From a checkpoint of a small mixture-of-experts model trained on Wikipedia.
Training: a variant of Adam for the experts, 10447 steps.
Below are experts of layer 4 (counted from 0) of a mixture-of-experts language model. Rows are named router (the router's row for the expert), gate (a neuron's input weights, with its number), up (a neuron's input weights, with its number) and show model dimensions 0-127. Each number is 128 + 24 x the weight over its row's rms, rounded and kept within 0 to 255.
After each expert's rows: a language model's description of what the expert responds to. This comes from a sample of Wikipedia text that the model never trained on.

# expert 20
router [144 140 179 146 153 116 125  79 162 117 131 127 140  92  65 145 132 136 162 150 164 106 173  91 133 156 112 122  90 130 131 111 103 112 118 133  87 103 134 106  95 120 138 151 110 156 150 127 108 145 106 154  60 127 141  91 113 102 159 133 125 108 139 163 137 100 112  80 137 157 132 123 159 109 135 159 137 102 103 157 137 166 148 140 124 158 145 126 117 117 122 119 122 131 134  85 140 103 109 101 145 163 138 126 139 107 159  98  73 147 158 143 114 116  96 127 112 102 158  99 135 104 163 147 129 140 138 145]
gate2 [128  97 100 119 172 140 154 148 137 137 141 105 133 155 110 127 129 142 124 116 169 155 155 122 111 121 107 141 102  92 115 135 138 136 143 120 128 179 122 147 147 118 110 150 135 116 145 180 120 132 144  79 135 118 139 174 109 102  79 145 124 117 130 136 117 117  80 131 107 118 135 153 114 132 140 125 170 187 146 177 182 119 131 133 101 110 131 112  98 114 125 148 105 109 156 160 155  85 130 139 121 127 111 134 128 148 131 135 175 132 103 103  98 124 122 115 165  94 194  99 154 167 110 102 167 130 162 156]
up2 [ 88 101 115 115 129  89 148 136 166 181 149 159 111  94 112  84  82 118 136 132 119 112 132 154 118 106 122 159 110 128 137 127 127 165 122 155 107 152  77 158 108 129 123 157 139 158  89 134 124 142 139 121 160 114  91  58 115 107 158 114  87 139 134 137 123 116 150 117  99 144 122 146 149 151 141 133 106 160 163 151 150 171 131 152 136 147 153 100 148 117 126 110 148 174 163 140 132 131 137 133 184 152 130 143 138 155 165 116 170 144 150 153 136 103 102 162 164 136 127 116 154 148 118 118 139 116 144 165]
gate3 [109 112 127 171 120 135 112 175 158 141 149 120 136 120 132 151 149 119 132 116 179 152 173 155 136 154 147  85 155  94  98 156 127 132 116 133  83 137 136 156 138  92 134 145 130 117 109 131 123 164 101 117  72 100 131 132 162 158 165 141 131 114  98 128 162 131 148 151 131 129 135 140 176 124  93 138 147 137 137 111 145 117 133 140 145 109 126 134 116 106 189 167 137  92 172 127 132 134  61 176  74 147 173 123 148 133 140 105 133 108 116 123 119 133 130 155  94 132 140 128 157 112 142 129  84 112 109 146]
up3 [105 125 118 108  83 153 146 115 153 120 107 117 108 143 140 106 110  76 138 140 110 112 123 110 152 101 154 121 144 156 142 118 135 119 118  85 146 120 106  93 133 187 152 123 166 131 142  92 135  85 124 138 139 170 132 134 149 122  58 136 128 170 152 139 156 113 140 130 146 131 178  99 143 156  95 134 132 116 127 115 146 108 115 101  79 118  88 120 135 146 105 110  87 138 128 123 133  95 141 145 170 115 130 104 135 167 103 137 125 119 130 114  98 121 152  62 105  90 165 141 130 116 104 156  93 157 150 145]
It responds to: Word-opening stems. First piece of a longer lowercase word, often a prefix or stem, such as ter(rorist), com(plexity), motor(cycle), inter, sub, anti.

# expert 23
router [118 122 121 150 151  84 125 104 162 113 124 148 123 119  55 124  96 120 150 155 143 129 116 121 143 150 117 140  88 120 112 158 101 127 113 112  96 106 132 139 112 116  71 148 147 127 111  72 133 104 127 117  96 140 115 124 118  93 163 149  74 120 141 118 196 139 162 114 116 149 139 114 159 127 121 130 136 124 109 150  92 141 122 123 137 158  89 147 112 125 145 145 155 111 139 109 138 108  93 137 162 131 177 150 108 106 134 113  76  82 124 118 134 119 131 115  86 101 160  95 118 111 119 135 112 162  91  90]
gate18 [ 98 163 143  95 108 111 133 131  90 115 118 101  91 110  82 115 135 127 129 103 162 120 138 119 125 154 108 100 111 145 121 167 132 155 129 149 157 126 109 190 156 122 172 102 108 108 111 100 112 124 144 153 153 104 141 129 139  88 142 130 108 133 127 167 163 119 165 127 108 121 169 124 140 138 161 141  97  87 164 120 115 111  99 155 117 143  66 163 112 147 111 171 132 154 120 104 159 101 120 116 167 133 140 122 135  94 126 153 109 154 125 135 138 153 121 133 102 106 109 139  93 171 151 108  95 156  81 112]
up18 [ 79 166 133 126 118  75 141 158  86 118 117 105 114 106 128 109 165 165 168 138 148 161 106 103 163 148 101 116 132 104  99 129 137 113 110 149 128 164 119 130 134 153  86 135 153 120  99 124 115 121 140 108 160 154 105 127 129 132 124  92 121 119  97 119 132 104 166 116 148 114 126 154 130 162 109 138 136 196 150 120 113 135 146 158 153 147 114 135 125 115 129 137 167 124 129 113 120 104 149 100 125 121 130  88 144 121 179  76 128 122  98 164 157 130 108 122  91 152 148 156 125 157 123  97 205 134 152 138]
gate19 [138 115 159 146 100 161 132 132 110 112 123 119 111 107  76 188 159 122 127 167 158 144 142 162  88 158 133 140  88 114 150  75 142 146 135 147  94  96  93 147 125 108 131 205 134 126 145 135 132 116 130 132 118 103 126 129 139  87 169  76 127 119  92 132 161 152 120 104 145 125 108 166 125 110 110 127 125 155 143 118 110 151 131 128 141 133 123 108 121 130  85 127 161 123 160 139 157 101 134 131 170 116 140 116 131 103  98 138 149 156 130 196  91 107 137 116  92 120 109 105 137 122 145 103 133 160 147 122]
up19 [182  92 164 130  92 124 116 166 162 139  85 141 145  79 166 142 183 131 118 154 158 159 103 106 154 128 123 135 105 160 127 148 112 120 122 146 116 159 141 154 156 124  95 164 124  86 143 129 146 137 130 120 134 164 107 147 123 164 140  88 103 114 111 120 156 104 144 135 132 121 142 103 115 166  76 111 120 150  74 108 144  72 110 112 110 117 154 154 114 112 134 107 115 122 123 133 113 113 138 108 118 128 143 109 119  90 111 105 118 173 135 110 133 134  93 133 121 130  66 110 146 107  96 138 159 109 114 141]
It responds to: Word-ending suffixes. Final suffix pieces that complete words, such as -or in anchor and endeavor, -ion, -ment, -ry, -hop.

# expert 26
router [155 134 132 106 129 122 101 124 126 122 154 130 126 100  54 124 118 159 135 149 186 145 129 120 147 136 112 134 120 150 131 137 159  86 168 131 110 126 170 156 121 131 110 136 149 140 156 127  87 109 130  82 132 108 118  81 108 128 142 114  84 141  78 123 147 132 151 119  87 123 168 148 135 129  90 116 138 119  96 131 116  81 135 132 136 121 116 136  77 136 137 130 137 146  93 140 147 115  94  99 119 122 195  88 118 115 159  96  99 139 126 147 146 152  90 132  95  73 119 143 118 130 138 151 145 162 145 147]
gate18 [152 146 115 174 174 144 154  78 120 142 111  84 147 101  90 131 130 126 124 107 184  84 146 170 113 144 121 107 125 178 143 144 170 119 148 154 129 142 134 100 143 151 117 121 117 127 155 113  97 134 127 124 100 131 144  79 144 155 132 151 140 117 147 151 125 149 129 146 160 147 146 135  95 151 142 133 170 130 119 143 135  82 117  97 130 130 138 131 137  95 102 138 103 140 120 118 142  94  99 147 111 142 112 119 138 150 109 137  98 168 111 137  90 106 101 119 127 145 119 103 173 137  74 124 198 162 112 110]
up18 [149 123 154 105  96 145  99 126 171 116 127 131 171 123 122 111 157  91 103 130 116 140 165  87  87  99 108 166 123 123 141 159 121 157 144 161 145 142 172 152 116  94 144 136  89 127  94 185 145 120 128 152 138 128  78 148 122 138 135 116 130  98  93 125 110  81 120 138 115  96 108 120 120 168 124 184 130 108 121 111 172 156 167 111 145 152  94 152  97 130 137 111 126 129 129 134 156 118  98 130 151 151 171 136 135 140 116 118 125 108 120 138 151 114 103 147 156 160 107 130 126 186 137 112 107  83 145 134]
gate19 [108 154 105 127 176 136  73 142 119 131 155 116 105 147 116  91 144 109 165  99  91 186 135  94 133 108 115  96 147 120 147 122 151 110 119 114 103  85 124 125  69 148 131 108  91 132 153 134 129 113 122 121 128 138 139 100 106 121 143  93 107 100 108 119 181 127 133 107 111 138 127 130 128 149  85 148 106  94 102 117 136 154 149 145 153 103 143 113 175 129 145 110 173 123 123 119 157 135 155 108 143 166 102 155 141 126 111 118 126  84  92 133 132 112  67  91 103 125 161 151 124 129 112 156 132 174 113 116]
up19 [131 154 145  78 119 114  91 145 129 137 125 160 144 121 163  98 118 136 103 125 144 111 124 159 124 116 134 130 149  36 110 155 138 106 104 100 152 131 107 124  96 143 168 125  94 145 162 142 157  84 118 166 130  96 138 131 112 153 144 130 150 138  97 178 128 145 114  75 139 105 110 130 153 153 136 142 105 127 154 112 151 114 140 136 151  93 132 120 106 159 107 130 150 159  98 131  87 154 121 173 159 125 168 126 146 136  91 143 132 129 125 106 157 100 116 133 178 116 181 156 152 131 128 116 100 131 130 121]
It responds to: Name-internal syllables. Middle syllables inside proper names, often in -el, -ol, -ro, such as Boels, Phelps, Hol, Del, Gil, El.

# expert 19
router [137  74 155 131 146 123 114  80 128 135 112 139 125 119  91 136 123 170 134 151 162  99 193 141 130 153 106 110 132 149 116 136 125 113 168 158 114 121 170 147 132 111  99 111 134 139 118  85  91 125 146 114 125 140  70  95 126 107 137 130 127 114 127 145 126  97 102  70 153 127 138 135 131 115 120 164 119  89 138 134 150 136 123 146 192 126 107 141 113  77 118 124 173 136 128 130 154 121 119 127 111 153 151 147 129 122 155 110 100  78 135 135 114 164 102 124  85  81 145 109 103 116 145 142 177 125  99 129]
gate0 [147  98 131 100 146 154 156 122 110 112  79 119 115 142 136 161 150  93 135 169  98 166 141 114 144 115 125  92 106 140 144 155 107 165 123 156 123 135 132 147 118 120 111 126 121  73 109 105 117 132 126 172 139 128 115 102 159  88 143  88  81 110  97 116 148 165 148  99  99 139  94 163 145 119 151 146 172 110 143 140  89 149 149 153  87 118 155 159  91 154 155 146 144 130 136 146 158 109  89 115 137 118 174 126 125 110 125 154 104 114 126 134 130 105 144 161 145 112 160 105  93 112 108 162 178 133 122 136]
up0 [112 136 122 126 131 118 118 131  93 122  82 151 174 142 137 132 142 106 117 113  68 143 102 152 102 146 163 103 104 156 128 116 136 154 108  69  96 109 123 118 152 139  75 108 162 129  92  95 119 125  80 157 131 137  98 151 108 119 139 116  92 143 111 103 141 166 120 129  92 122 127 130 101  93 179 113  78 175 124 126 143 120 124 161 121 140 105 175 129 124 179 148 133 106  90 154 134 150  93 160 145 161 102 130 116 123 123 111 101 172 155 119 117 135 111 113 138 149 119 134 161 132 139  99 141 129 141 127]
gate1 [167 104 138 106 109  81 124 117 129  88 103 119 112  82 159 112 132 158 141 132 126 112 139 139 161 138 139 127 169 101 124 184 133 148 124 147 146 145 142 100  83 104 117 147 135 140 191 121 119  97 178 104 134 119 120 107 133 131  96 117 132 141 162 113 125 152 107 112 104 142 135 136 113 117 152 145 144  76 131  98 122 131 120 130 104 137 114 110 129  93 131 167 106 117 138  74 113 142 116 123 148 128  87 146 116 147 130 144 120 109 163 173 128 137 185 130 182 124  99 169 121 110 146 157 134  70 135 109]
up1 [ 91 153 106 169 123 131  77  98 156 141 122 115 137 142 112 160 130 129 118 110 131 123 194 144 190 131 112 114 130 116 130 195 146 119 149 127 131 113 134 101 130  99 110 132 164 144 115  96 129 133 122  91  90 146 104 118 130 168 109 102 154 120 162 121 109 156 156 128 111 121 106 133  90 114 110 154 118 125 119 136 151 133 116 132 165 150  79 150 130 113 150  91 149 139 107  75 151 185 158 135 120 169 145  94 144 127 140 136 140 115 132 117 176 130 104 121 139 125 127 131 135 165  94 155 159 129 100  97]
It responds to: Sports team vocabulary. Team, League, Cup, club, match and name pieces in sports articles and results tables, such as Serie C, wing, Wrigley.

# expert 1
router [133 102 145  99 114 149 128 109 142 130 107 155 119 121  97 109 110 138 134 137 143 142 146 123 130 157  68 135  80 127 134 134 141  96 138 142 101  89 147 112 110 139  75 169 138 174 177 132  63 113 111 102  82 137  61  76 116  98 116 125 141 120 123 171 116 122 109 139 115 148 156 120 129  85 102 139 128 137 122 166 119 130 113 129 141 141 125 145 110 132 143 131 133 108 154 116 123 105 106 100 141 122 132 128 136 108 140  99  77 146 148 126 124 173  78 106 137 137 139 177 159 129 144 150 172 155 126 134]
gate0 [ 88 141 139 142 112 167 120 111 120  85 140 120 129 165  89 141 144 147 143 146 136 125 159 158 139 117 113  72 141 142  88 169 100 140 112 152 112  72 106 136 117 130 109  96  89 138 134 125 139 115 176 131 121 105 101 136 112 132 111 134 145 139 168 101 110 164 109  99 157  97 114 149 115 108 135 125 128 131  80 108 110 124 138 118 147 163 115 137 122 103  81 163 172 134 115 123 150 108 114  98  99  81 145 143 107 145 104 168 154 160 144 109  98  82 155 125 121 144 109 104 119  97 157 163 145 115 104 154]
up0 [ 97 120 170 130 119  82 112 124 153 157 111 157  90  90 137 156  92 140 150 132 155 151 106 108 128 115 128 153 141 110 130 142 117 112 111 139  96  81 145 129 130 100 115 167 168 116 137 116 103 115 152 132 154 133 138 155  98 164 137 124 117 122  94 130 129 140 136 104 181 121 112 155 112 128 107 151 150 169 104 134 128 132 143 115 130 133 104 140 168 104  80 112 122 127 146  82 138  95 126 138 146 146 158 101 139 181 124  88 103 136 149  85  59  94 121 114 139 153  89 141 113 148 168 149 124  88 124 138]
gate1 [116 102 109 138 115 129 124 151 110 143 117  90 143 139  90 108 120 121 128 116 138 167 119 102 133 159 103 128 114 158 163 133 142 121 120  96 107 122  99 123 152 147 121 134 139 101 208 131  84 151  94 117 165 145 115 123 145  65  89 146 127 142 174 117 109 132 101 140 119 148 146  98 145 130 125 137 127 133 102 149 116 126 120 166 146 176 124  88 151  88 126 126 127 114 120 114 136  78  95 113 149  91 115 107 139 118 117 167 152 140 144 134 133 155 126  99 154 122  84 118 188 158  75 137 162 137 125 114]
up1 [ 79  77 130 153 103 139 136 138 138 120 135 126 107  96 117 125 122 115 172 129 127 140 136 120 118 140 101 128 105 122 137 176 151  98 116 144 103 124 164 102 114 120 108 161 177 101 138 122 149 125 106 107 150 119 140 142 138 122 149 128  99 103 151 111 109 127 170 137 114 150 132 112 125 130 180 110 123 120 152 151 130  90 153 143  71 140 156 110 104 113 100 107 161 109 112  88  95  91 113 140 107 141  76 154 137 152 127  63 116 149 168 130 169 137 141 171 111 164 117 120  73  89 140 109 141 141 126 111]
It responds to: Taxonomy and list details. Digits opening years, dashes and spaces in lists and taxonomy entries, such as the 1 in Linnaeus, 1758 or born 1985.

# expert 25
router [148 112 147 112 144 145 108 115 153 170 103 125 156 106  98  98 133 149 153 166 180 140 161 119 139 134  75 136 138 152 154 150 131 107 138 116 110 102 128 153 124 104 113 145 160 138 117 124 134 146 149  97  98 150  99 129 106  80 147 138 105  97 105 123 141 138 121  93  72 135 171 119 133 102  87 158 132  89 108 136 110 106 138 123 143 151  71 131 115 138 103 121 132 105 145  91 163 103 109 128 141 114 143 110  97  91 136 110 113  74 175 150 123 178 137 128 113  99 156 137 163 119 121 154 139 134 101  97]
gate0 [124  92 107 152 122 132 150 107 145 138 124 133 148 108 134 164 157 122 128 114 116 138 123  95 129 119 104 129  97  98 108 146 139 153 126 128 114  88 114  95 123  86 116 136 102 108  97 143 129 142 128 121 103 111 157 128  98 153 130 128 122 172 129 132 158  87 125 151 146 139 107 103 110 189  81 116 159  98 111 155 114 120 119 118 191 140 106 101 119 122 155 104 107 108 117 113  93 117 169  48 110 141 128 119  98 141 122 139 111  86 113  78 151 153 128 164 125 120 144 167 111 170 109 175 141 122 107 152]
up0 [114 131 124 109 124 105  98 143 122 136 124  89  94 120 109 125 104 153 102 134 137 136  97  94 178  97 123 113 148 177 134  95 164 118 127 125  88 150 119  92 126 147 140  84 123 113 136 127 134 126 128 136 112 164  70 156 122 100  93 131 115 136 118 128 124  98  92  91 126 172 115 122 121 105 133 102 164 108 142 114 110 122 104 142 186 113 117 103  88 136  94 130 126  56 151 112 182 140 111 159  96 115 115 156 123 110 120 136 147 114 145 146 187 110 130 117 122 115 149 177 134 150 127 157 112 112 114 123]
gate1 [150 112 100  96 119 115 116 158  94 138 112 137 119 126 129 110 109 120 124 118 122 111 164 126 135 131  97 121 129 133 113 127  84 126 147 133  91  68 126 163 135 106 143 125 108 150 108  91 107 115 136 151 156 102 184 138  91 138 116 110 186  96 109 141 125 143 119 181 109 141 114 110  92 131 116 136 174 117 165 133 135 137  81 108 144 183  93 141 139 117 146 146 126 159 112  89  77 142 142 119 142 166 150  87 114 190 145 112 139 120 127 127  91 169 121 121 102 138 109 115 115 126 148 101 154 149 137 108]
up1 [117 150 109 109 113 174 117 146 142  93 158 163 110 117 152 154 135 114 156 134 133 137 154  87 179 138 162 162 132 136 111 126 148 147 136 145  90  86 109 171 110 135  75 119 109 141 135 156 132  81 150 135 117 143 134 164 138 113 152 150 120 157 106 124 172 122 136 141 108 154 113  94 156 124 107  91 137 120 110 107  73 166 156 149 166 156 110 151 125 121  70 187 136 120 121 126 120 103 137 135 135 132 158 158 107 151 115  85 128 100 134 104 146 125 120 139 150 109 122 132 109 119 129 131 142  95  76 117]
It responds to: Final digits of years. The last digit of years and other numbers after preceding digits, such as 200 then 5, 198 then 4, in dates and tables.

# expert 5
router [151 132 180 106 121 107 114  97 152 169 102 137 135 147 118 119 150 112 174 154 138 150 131 109 126 135  81 146 136 166 167 129 126 105 140 148  98  97 140 131 111 103  67 142 127 108 136 119  76 133 121  93 124 198 122  88 113 101 131 135  85 127 134 124 144  80 128 126 121 150 133 124 161 105 140 103 155 131 108 135 140 138 132 133 179 163  78  96 128 125 100 107 129  96 113 124 118 149 109 125 146 124  99 149 168 109 167  95 122 119 148 166 109 157 104 111 115 127 115 143 181 143 146 134 142 128 141 147]
gate2 [116 133 154 159 129 142 118 148 152 138 125 159 179 109 154 144 136 106 110 108 182 152 173 132 142 101  96 140 137 119 135 134  88 140 131 173 119 125 113 144  85 139 150 155 127 115 138 137 108 110 137 139 113 133 125 185 140 176  74 119 131  89 117 127 145 120 124 154  64 152 152 107 109  89 123  92 157 120  94 137 142 132 128 131 141  95 132 141 129 155 157 142 150 114  89 126 126 128 108  79 115 111 150 135  76 105 105  96  97 160 111 142 130 161 149 107 179 137 120 125 173 107 137 142 136 123 151 133]
up2 [ 82 124 130 132 103 137  84 173 108 180 136 156 141 128 129 124 172 113 118 124 156 123 154 148 171 115 136 115 143  79 127 139 104 143  76 120 107 131 148 138 124 117 109 108  89 100  93 140 100 145 149 165 128  75 126 117 131 150 130 163 128  87 133 114 125 114 152 116 125 115 139  73 136 102 145 130 134 153 139 168 143 128 104 126  98 114 109 134 131 123 137 115 173 119 101 175 108 132 139 139  82  97 128 131 118  81  93  90 101 136 120 128 111 139 110 133 108 133 142 104  51 146 113 131 126 112 118  91]
gate3 [150 101 132 131 121 119 143 177  93 146 130 121 143 144 153 105 180 139 134 129 153 133 146 168 135 131 135 121 137 114 168 180 120 147  92 145 134 120 158 113  88 102 126 141 115 126 125 112 116  56  95 111 151 123  94 126 115 155 102 114  94 145 138 117  97 101 101 108 120 125 122 145 155 150 108 150 122 134 131 101 163 117  74 170 132  86 141 129 116 158  84 108  97 144 160 132 152 107 129 111 123 188 166 177 132 161 113 159 146 171 100 130 141 145 138 131 159 109 148 122 134 130 113 133 135  99 153 146]
up3 [142 140 150 152 127 136 133  94 186 121 139 110 148 145 128 150 120 104 125  93 154 128 147 167  97 171 130 164 160 145 150 120  95  92 162 167 139 175  95 158 185 134 135 149 102 119 164 117 161 178 147 109 109 120 141 125 157 113 139 144  91 121 109 113 110  88 102 129 156 121  99 166  99 119 123 128 117 125 129 119 175 178 146 138 107 111 144 134 117 149 121 164 133 150 139 111 126 101 138 108 125 118 138 116 147 168 164 107 117 109 141 156 125 100  85 145 150 108 132  99 148 145 123  81 162 120 111 113]
It responds to: Word-opening letter pieces. Second piece of a capitalized word starting a line or heading, such as S-y-stems, S-y-camore, K-ey; also She, La, You.

# expert 30
router [110 132 139 109 126 155 116  87 141 117 104 147 145 114  65 113 137 113 113 123 173 108 148 115 120 119  92 176  84 111 130  99  95 112 137 142 117 143 193 119  94 123  97 158 158 152 150 121 148 135 123 112 129 155 137 146 123  83 126 159  97  83  90 135 141 152  98  98  90 144 167  93 114 145 114 169 130 110 103 145 117 114 111 117 143 129 105 142 114 114 115 125 138 113 119  91 161 109 143 127 123 107 166 118 111  92 128 102  70 129 130 175  95 168 162 130 120  99 144 140 117 105 134 162 119 125 127 147]
gate0 [115 129  93 161 149  88 114 155 105 133 131 162  86  99 105 110 115 123 169 110  85 126 116 136 112 139 144 139  86 151 102 153 132 143 123 159 123  95 123 163 136 112 111 113 139 127  96 100  93  83  87 188 172  98 118 128 131 115 136  76 116 151 116 142 114 138 182 141 107 164 150 138 110  86 108 174 152 123 124 146 129 167 149 118 160 115 138 114 113  92 130 144 159 104 122 139 140 102 106 101 149 133 137 127 167 120 174 102 127 139 104 153 111 142  98 137 130  83 133 112 132 135 117 149 160 120 114 145]
up0 [125 124 136 131  58 138  85 158 120 129  79  82 141 176 147 121 125 164 128 167 134 142 111 144  73 137 150 126 124 113 145 136 142 101 108 104 133 101 109 149  96 137 125 145 118 139  84 122 167 122 151 140 115 162 150 132 110 117 149 159  97 152 138 158 150 133 142 123 116 157 135 133 114 107  68 118 127  82 147 107 105 147 130 114 167 147 168  80 114 107 141 129 136 155 132 156 116 128 137 152 142 158 136 103 134  77 124 102 101 106 147 131 129 139 156 137  85 153 149 108 124 117  96 148 115 114 183 127]
gate1 [120  86 134 141 181 114 167  95 131 134  87 143 156 130 117 124 139 150 154 130 143 112  82 120 148 152 122  95 121 180 133 150  90 126 127  98 150 141 110 163 120 104 139 120 108 132 109 131 133 156 134 130 144  99 129  98  86 193 123 163 115  94 119 105 127 123 128 165 118 109 139 130  88 146 145 107 117 141 136  95 126 168 104 122 114 108 105 122 112 147 151 152 103 151 114  82 148  77 128 128 117 111 151 127 106 144  87 106 134  97 136 137 154 156 140 100 150 132 167 121 121  87 140 124 194 138  86 114]
up1 [141  92  97  95 146  81  92 139 172 155 135 121 144 141 188  71 146 150 113 141 134 113 144 118 125 134  93 131 146 147 144 134 114 143 141 150 116 117  70 156 100 173 147 100 133 154 148 158 157 157 153 108 126 106 159 138 152 145 146  97 164 117 141 106 120 139  99 111 103 142 136 100 171 113 134 123  93 109 129 138 148 138 135  83 157 106 154 149 158 121 107 126  94  88 108 116 152 142 154 105 136 132 142 133 165  99 166 124 104 104  90 105 125 160 108 146 136 114 147 151 106 159  99 123 119 123 109  98]
It responds to: Foreign name syllables. Syllables inside or ending foreign names and words, especially Slavic, Japanese, Hebrew, Indonesian, such as -ović, -ová, -ski, Mizra-chi, kamika-ze.

# expert 28
router [ 86 114 137 112 134 108 124  99 158 140 105 164 139 130  82 116 143 117 163 150 148 102 217 133 172 168 105 137 126 181 125 116 141 104 158 163 103 136 180 136 100 111 126 157 159 144 154 135  93 122 134 111  94 156  85  97 123 158 126 114 135 118 119 140 129  92 104 104 118 163 187 131 132 148 113 137 121 112 130 150 121 112 121 138 150 159  99 140  99 104 125 101 127 145 135 111 159 123 127 101 120 129 130 126 165 114 141  69 124 100 153 152 108 142 113  90 107 130 130 128 152 139 137 135 160 119 138 108]
gate0 [131 108 134  82 150 134 131  53 141 148  92 156 124 148 127 153 142 129 159 132 168 147 128  85 147 131 108 155 151 154 110 136 101 162 118 151 132 143 157  94 132 152 126 113 129 142 143 142  87 134 101 136 132 126 135 155 164 133  73 145 120 148 166 130 155 148  90 109 129 122 145 144 106 115 138  94 107 144 118 106 141 169 137  98 124 144 103 119 120 144 154 118 139 106  91  86 132 118  95 147 129 117 120 117 126 153 157 134 170 133 117 111  89 111 149 167 132 129 163 157 108 109 198 148 150 123 104 182]
up0 [130 123 134 148 148 172 149  81 104 167 129 167 141 134 150 131 111 120 119 127 127 135  98 135 159 134 136 114 138 164 135 115 121 119 110 151 153 132 132 165 138 176 140 136  85 155 111 139 108 106 127 100 144 171 145 172 151 136 126 132 113 142 153 132 119 127 124  85 204 136 123 155 123 121 114 104 114 159 121 151 133 134 145  91 129 148 108  93  89 139  89 123 106 116 146 140 145 103 126 139 184 107  98 101 104 139 153  95 118 184 117 133 118 129 111 151  75 120 145 144 148  93 198 139 110 123 101 146]
gate1 [117  86 138 117 125 125 150 144 110  98 115 148  96 140 135 119 121  94 124  71 105  98 124 177 101 103 122 109 112 160 127 147 117 167 128 121  81 144 119 159 142 180 139 127 117  95 136 138 129 151 153 142 129 126 154  73 118 125 170 155 101 147 108 169 138 126 160 121 152 178 168 184  91  85  91 109 110 146  79 107  97 120 141 123 117 127 123 145 142 143 162 105 124 134 156 129 112  81 172 132 155 127 159 109 142 137 162 136 133 133 156 141 110 154 158 121 115 136 121  96 136 141 113 142 127 117 128 103]
up1 [110 119 156 149 111 139 106 120 125 103 119 102 136 153 120 177 148 125 141 143 182 174 124 125 154 164  92 142 134 149  94 110  96 148  72 110 101  92 116  85 127 118 119 135 139 129 112 170 141 110 151 147 109 134 101 122 137 115 124 134 114 133 137 154 137 128  94 104 165  96 123 143 144 138 166 129 135 116 163  93 173 140 105 141 139 161 175 129  85 174 126 167 157  94 127 151 112 123 126 134 139 185 101 104 126 139 135 141 111 148 142 118  93  98 143 130 153 126 151 151 147 128 155  64 130 137 141 163]
It responds to: Table headings and accents. Equals signs opening page titles, country codes like FRA or BRA in sports tables, and accented letters in foreign names such as Á, â.

# expert 9
router [149 113 124 130 129 105  90  94 109 180 101 158 159 101  95  96 149 132 160 130 121 132 164 129 107 168 117 147  99 130 166 170 109 137 118 125 117 120 142 127 121  85 108 168 162 148 130 128  96 114 116  90 128 160 133  74 104 117 105 114 113 139 128 131 123 140 111 140  89 151 165 146 123 123 111 157 162 105 108 182 111  85 113 138 122 158 111 122 104 102 116 102 129 129 126 126 148 127 127 126 164 139 181 144 161  98 127 120  98 132 135 136 114 165 109 133 114 101 156 142 141 129 108 148 169 202 151 141]
gate0 [117 186 118 113 116 109 115 140 120 133 142  77 153  93 127 141 105 173 157 141 137 128 116  95 104 135  84 152 142 140 130 116 125 121 151 130 133 142 107 112 189  96 128 195 140 158 171 100  81 117  92 146  80 110 142 120 128 141 121 133 150 115  81 144 113 131  87 176 117 108 138 129 118  93 124 168 104 144 130 124 119 117 139 106  92 107 126 125 140 101 135 100 117 142 135 151 132 111 125 123 161 161 179  95  90 108 121 104 141  99 121  95 118 102 113 142  88 127 110 139 124 173 132 137 156 141 116 118]
up0 [105 143 112 169 108 104 150 112 126 157 147 136 141 112 124 116 129 103 138  86 128 162 124 144 114 131 107 102 132 106 114 121 111 109 148  88  87 128 139 165 127 143 140 189 132 126 103 136 107 149  81  88 129  95 149 134 111 171 154 127 137  96 162 164 158 144 137 128  66 117 136 133 106 138 104 154  87 120 129 116 128 148 122 156 127 156 104  78 153 102 125 142  82 142 159 124 138 115 129  96 123 138 106 158  95 143 133 117 146 132 140 120 103 121 197 105  87 119 144  85  83 135 120 148 136  93 143 104]
gate1 [161 125 124 136 163 139 105 119 159 121  72 143  80 159 164 142 149 145 129 141 104 178 131 142 115 107 118  83  94 106 122 154 102 182 135 178 124 123 112 153 139 119 157 113 180 152  87 123 115 154 110 103 124 136 144 123 182 114 126  73 118  95 107 136 137 140 148 140 129 145 153 125 130  66 111 127 124 130 135 112 134 106 120 111 122 125 121 117 130  97 131 130 106 150 167  99 140 150 130 158 138 126  74 168 110 104 151 122 155 136 128 138 120 113 137 154  95 122 136 141 169 145 127 161 166 101  95 122]
up1 [118 135 156 142 141 127  97 172 114 131 148 116 155 139 114 121 147 129 118 117 148 111 126 114 116  87 130  90 120 134  96 128 157 143 142 126 126 124 149 132 168 139 113 140 136 142 149 132 188 168 150 126 142 101 116 137 100 147 112 140  97 157  92  82 125  71 108  98 159 127 108 149 160 171 134 162  82 148 148 127 133 176 126  98  64 161 139 130 155 143 145  96 158 136  90 132 123 127 133 104  45 123 141 166 148 133 116 119 140 104 158 126 136 143 125 139 175 160 137 136 116 121 131 146 101 134 107 116]
It responds to: LaTeX math and line breaks. Pieces of LaTeX math markup such as end, right, mathbf, underscores and braces, plus line breaks ending table rows or list items.